Below are experts of layer 6 (counted from 0) of a mixture-of-experts language model. Rows are named router (the router's row for the expert) and show model dimensions 0-63. Each number is 50 + 12 x the weight over its row's rms, rounded and kept within 0 to 99.
After each expert's rows: a language model's description of what the expert responds to. This comes from a sample of Wikipedia text that the model never trained on.

# expert 16
router:47 41 40 35 43 39 57 67 57 51 32 54 49 47 60 36 54 43 55 60 53 47 54 51 35 40 44 47 55 82 35 53 51 54 43 57 64 54 53 34 51 54 60 22 51 47 53 47 43 45 53 38 34 60 38 54 65 42 50 42 38 57 68 72
Single capital letters or short capital pieces at the start of names or acronyms, often after a hyphen, quote or line break: M, Sh, K, BR.

# expert 49
router:25 44 46 42 38 41 45 60 40 42 44 77 42 83 60 31 59 52 50 52 51 40 27 57 30 53 52 58 53 48 46 45 48 71 69 54 44 69 55 48 60 45 32 42 70 50 48 50 53 30 58 47 61 49 61 45 48 41 36 45 40 41 32 61
Capitalized first pieces of non-English names and titles, often Indian film or song credits, e.g. Kar-, Am-, Thal-, Vas-.

# expert 33
router:60 47 48 55 51 58 31 61 47 33 36 48 63 38 43 37 60 46 55 61 58 48 57 42 37 59 59 66 48 54 36 50 28 56 40 43 38 40 52 40 79 48 33 37 58 72 50 40 60 33 40 42 31 31 58 52 82 45 60 62 31 72 77 41
Capital-letter fragments inside acronyms and organization codes, mostly certification tables and chart names, e.g. FIMI, AMPROFON, BVMI, CDs.

# expert 17
router:48 62 68 45 55 50 45 54 53 42 58 44 48 51 40 54 44 45 30 45 39 42 52 26 36 61 54 47 46 46 37 52 72 37 45 59 50 69 41 54 36 60 48 54 23 48 68 62 58 53 50 28 40 59 45 75 43 55 48 65 54 65 45 48
Subject pronouns starting a new sentence (He, It, They, This) and line breaks closing a paragraph before headings.

# expert 55
router:58 48 63 44 50 64 73 58 43 33 52 65 44 56 48 63 72 31 37 30 50 54 42 51 61 44 55 43 52 40 62 37 58 35 48 67 27 36 28 49 57 54 53 50 55 70 52 84 90 42 62 45 71 44 46 35 54 55 59 44 50 37 37 49
Given names and name pieces in biographies and family lines, e.g. "son of Christopher", Charles, William, Edward, Mauro.

# expert 1
router:56 43 39 44 62 46 43 31 73 42 40 32 38 61 46 45 44 77 39 66 50 51 62 38 62 53 50 60 35 59 31 40 70 38 63 66 96 53 64 63 72 66 59 58 32 49 66 35 29 62 64 43 56 51 53 64 41 51 57 63 47 34 41 26
Mid-sentence linking verbs and function words after a subject, mainly as, is, was, be, with, of, e.g. "can be used", "rounded as if".

# expert 37
router:40 38 37 55 68 59 54 53 55 47 55 43 25 58 51 46 44 74 54 50 60 20 46 41 53 37 31 78 57 59 43 58 38 48 50 42 36 67 62 49 62 45 55 46 72 36 35 44 57 45 43 62 39 57 49 39 59 39 53 35 23 54 45 41
Word pieces inside short quoted glosses, titles and foreign words, including the apostrophe in French l', and accented letters like ā, ē.

# expert 19
router:60 50 40 66 35 45 52 41 51 50 44 58 34 37 35 68 49 48 49 50 45 59 87 59 70 43 46 49 51 40 60 59 37 58 61 34 43 68 57 60 38 49 39 31 48 34 55 48 63 37 68 66 47 55 45 43 51 43 37 39 57 45 39 34
Object pronouns and particles right after verbs, such as giving him, lay out, lining up, also due, able, and predicate nouns.

# expert 36
router:51 51 61 33 55 58 60 44 78 59 59 47 41 55 72 40 40 54 31 58 45 66 38 45 35 57 58 77 43 63 56 52 58 65 49 44 45 54 58 65 48 39 55 55 75 60 43 46 53 71 65 49 61 46 49 44 46 41 22 58 68 55 49 33
Prepositions linking a noun, verb or direction to a following phrase, such as of, for, at, between, near, than.

# expert 43
router:57 51 46 33 49 62 61 71 75 43 51 54 36 59 52 65 64 29 56 46 68 62 63 60 55 67 42 49 70 57 51 41 36 46 50 46 39 21 52 70 60 59 61 48 46 51 31 56 64 41 50 49 60 33 51 33 34 59 38 42 56 32 50 43
Cities, regions and place-name parts in locations and institution names, e.g. London, York, Melbourne, Cologne, Street, Museum, -ville.

# expert 47
router:21 54 39 44 44 57 56 32 80 59 33 55 61 37 39 71 43 50 50 68 51 61 47 39 49 59 43 58 46 61 46 41 60 38 27 32 65 54 66 52 58 20 43 56 66 49 29 43 53 51 58 59 31 39 56 50 47 45 57 58 44 53 46 27
Abstract nouns after the, a or his in general prose, e.g. attention, standards, regard, order, means, amounts.

# expert 4
router:46 36 52 55 44 62 46 64 50 63 55 52 29 42 55 77 43 45 45 50 41 53 52 57 37 35 53 58 85 56 56 48 52 32 46 48 42 56 40 53 51 32 41 56 48 55 57 31 47 59 46 55 44 49 36 44 45 47 44 64 30 44 57 29
Sentence adverbs like However, Meanwhile, Additionally, and common nouns after the/his, such as time, season, father, sources, historian, authorities.

# expert 41
router:57 55 64 31 55 49 55 58 50 38 49 93 32 53 71 51 51 53 63 45 61 35 35 57 37 49 40 54 64 44 44 43 45 70 32 45 30 52 50 43 64 47 56 36 51 50 43 45 53 50 45 66 59 62 69 42 57 47 39 42 46 36 46 40
Capitalized nouns inside names of awards, societies, institutes and titles, e.g. Women, Society, Awards, Institute, Spirit.

# expert 24
router:41 50 21 45 36 46 45 26 50 51 43 24 40 28 48 44 60 57 43 51 30 66 23 43 69 61 28 50 53 51 45 49 68 35 50 51 51 63 50 68 50 40 53 44 67 34 36 39 41 67 58 49 44 50 56 30 48 58 55 47 44 49 26 46
Adjectives and nouns describing material, shape or colour of buildings and objects, such as stone, brick, white, square, rectangular.

# expert 9
router:63 39 58 48 51 42 67 57 38 60 51 54 50 62 44 56 71 45 47 46 78 36 44 52 42 50 56 33 53 44 41 48 43 64 67 56 38 52 43 39 54 33 43 42 30 44 36 64 53 43 49 54 50 46 43 33 47 57 56 47 52 62 40 54
Surnames or their first word pieces after a given name, often in sports and credits tables, e.g. Smith, McC, Jones, B-reen.

# expert 54
router:53 56 64 63 55 81 46 45 67 36 67 54 36 66 67 44 53 57 38 40 66 63 54 40 61 79 33 81 63 50 60 50 59 41 51 64 53 55 46 35 58 59 51 53 46 65 37 39 30 56 69 79 51 50 48 41 40 53 41 45 52 43 49 35
Colons and semicolons ending list introductions or labels, and final pieces of foreign or Latin words, such as rondon-i, attach-é.

# expert 10
router:56 55 67 59 38 54 52 56 43 59 53 67 37 36 47 62 63 41 46 38 64 41 45 38 53 34 58 54 73 69 37 22 49 24 46 36 50 63 23 45 65 39 48 67 39 62 54 42 56 49 49 61 44 61 60 38 65 42 38 50 54 29 56 39
Occupation and role nouns in biography openings after a nationality adjective, such as politician, footballer, lawyer, administrator, hockey player.

# expert 39
router:40 36 34 66 72 74 45 58 47 57 34 32 57 51 63 50 58 53 64 42 39 59 49 52 51 53 53 45 32 49 39 65 47 60 26 60 33 56 50 43 55 53 46 52 61 56 55 38 46 60 42 54 40 51 43 37 59 47 36 54 31 64 45 60
Raw bytes of Thai, Chinese, Cyrillic and Greek scripts, coordinate separators after W /, and glosses like translated quotes after foreign text.

# expert 30
router:68 56 38 52 39 36 41 56 50 46 43 45 33 46 40 57 31 34 56 48 25 31 65 51 37 58 62 41 43 48 60 60 60 51 37 23 57 66 46 59 51 49 55 53 47 27 55 43 42 46 85 10 57 31 44 67 54 37 42 55 62 51 40 33
Field names at the start of bulleted infobox lines before a colon, such as Born, Website, Species, Manufacturer, Artist.

# expert 48
router:49 42 41 39 51 51 42 56 47 57 61 70 65 63 55 39 57 80 64 57 55 79 51 68 24 38 39 28 48 72 34 53 53 65 60 36 44 51 62 61 60 48 48 60 66 58 41 67 40 41 41 27 51 49 47 44 40 36 42 74 51 31 61 39
First pieces of non-English place and personal names, often in sports tables, such as Los, El, In(és), Ten(erife), Il(ze).

# expert 63
router:59 32 59 56 49 26 26 41 50 80 64 55 65 65 51 56 43 66 53 58 32 56 55 52 42 39 54 36 40 55 58 62 57 75 76 42 37 47 51 35 78 52 42 51 59 45 65 53 18 47 68 21 36 61 37 44 44 72 66 44 67 53 56 71
Column headers and cells in sports, election and results tables, e.g. Votes, Apps, Pts, Set 3, UTC, Innings pitched.

# expert 29
router:49 39 57 50 64 68 40 59 47 46 62 37 57 59 65 51 62 55 48 30 60 71 64 71 45 57 36 54 59 43 72 61 27 42 46 58 45 48 38 31 67 45 52 60 42 42 06 70 39 18 49 38 36 46 51 34 36 42 52 41 62 53 46 40
Word-final pieces of Slavic, Turkish and other non-English names and places, e.g. -ova, -ić, -ski, -ac.

# expert 18
router:61 71 48 49 22 66 42 43 89 48 36 54 50 59 43 25 47 50 70 52 58 49 33 45 47 43 47 35 39 64 59 40 57 51 40 60 77 47 46 71 77 61 47 48 48 63 43 43 18 60 50 53 45 69 66 39 48 35 55 45 46 46 54 49
Conjunctions joining verb phrases, places or names in narrative, mostly and, also but, or, ampersand and then.

# expert 0
router:41 73 50 63 34 50 48 47 66 37 60 53 31 34 58 72 44 46 49 51 52 56 41 47 56 39 40 62 54 71 57 50 49 20 45 38 31 50 56 55 49 39 65 51 57 62 32 37 60 64 44 45 32 49 52 47 39 56 58 37 50 56 65 41
Abstract domain adjectives and nouns in policy or institutional prose, such as economic, social, public, health, treatment, migration.

# expert 5
router:44 52 57 26 48 53 48 50 45 69 35 38 34 21 39 43 44 68 38 51 47 54 50 61 57 48 43 48 60 40 61 05 49 55 54 38 70 54 66 39 42 71 40 50 37 47 45 21 64 68 62 53 57 52 62 60 54 56 56 37 38 39 41 37
Past participles after was/is and head nouns after the in encyclopedic prose, e.g. released, located, north, built.

# expert 2
router:46 64 47 43 53 71 37 37 67 41 57 45 39 53 59 44 35 38 42 61 47 64 47 45 35 57 61 70 48 36 78 38 81 44 27 40 82 54 39 52 44 67 39 70 52 58 38 35 31 49 48 36 43 47 41 58 38 45 45 62 55 57 58 29
Relative pronouns and determiners opening clauses or noun phrases in prose, such as that, which, this, same, these, different.

# expert 60
router:60 42 22 31 69 56 45 51 41 32 41 46 45 66 75 41 51 46 60 41 59 76 50 40 52 60 61 31 30 55 49 70 35 41 35 50 41 41 64 53 47 53 42 59 51 53 46 36 34 59 45 51 48 76 49 38 59 42 45 24 52 58 55 42
Tokens in dense lists and tables: taxonomic name pieces, platform and release region codes like NA, commas between years, pipe cells.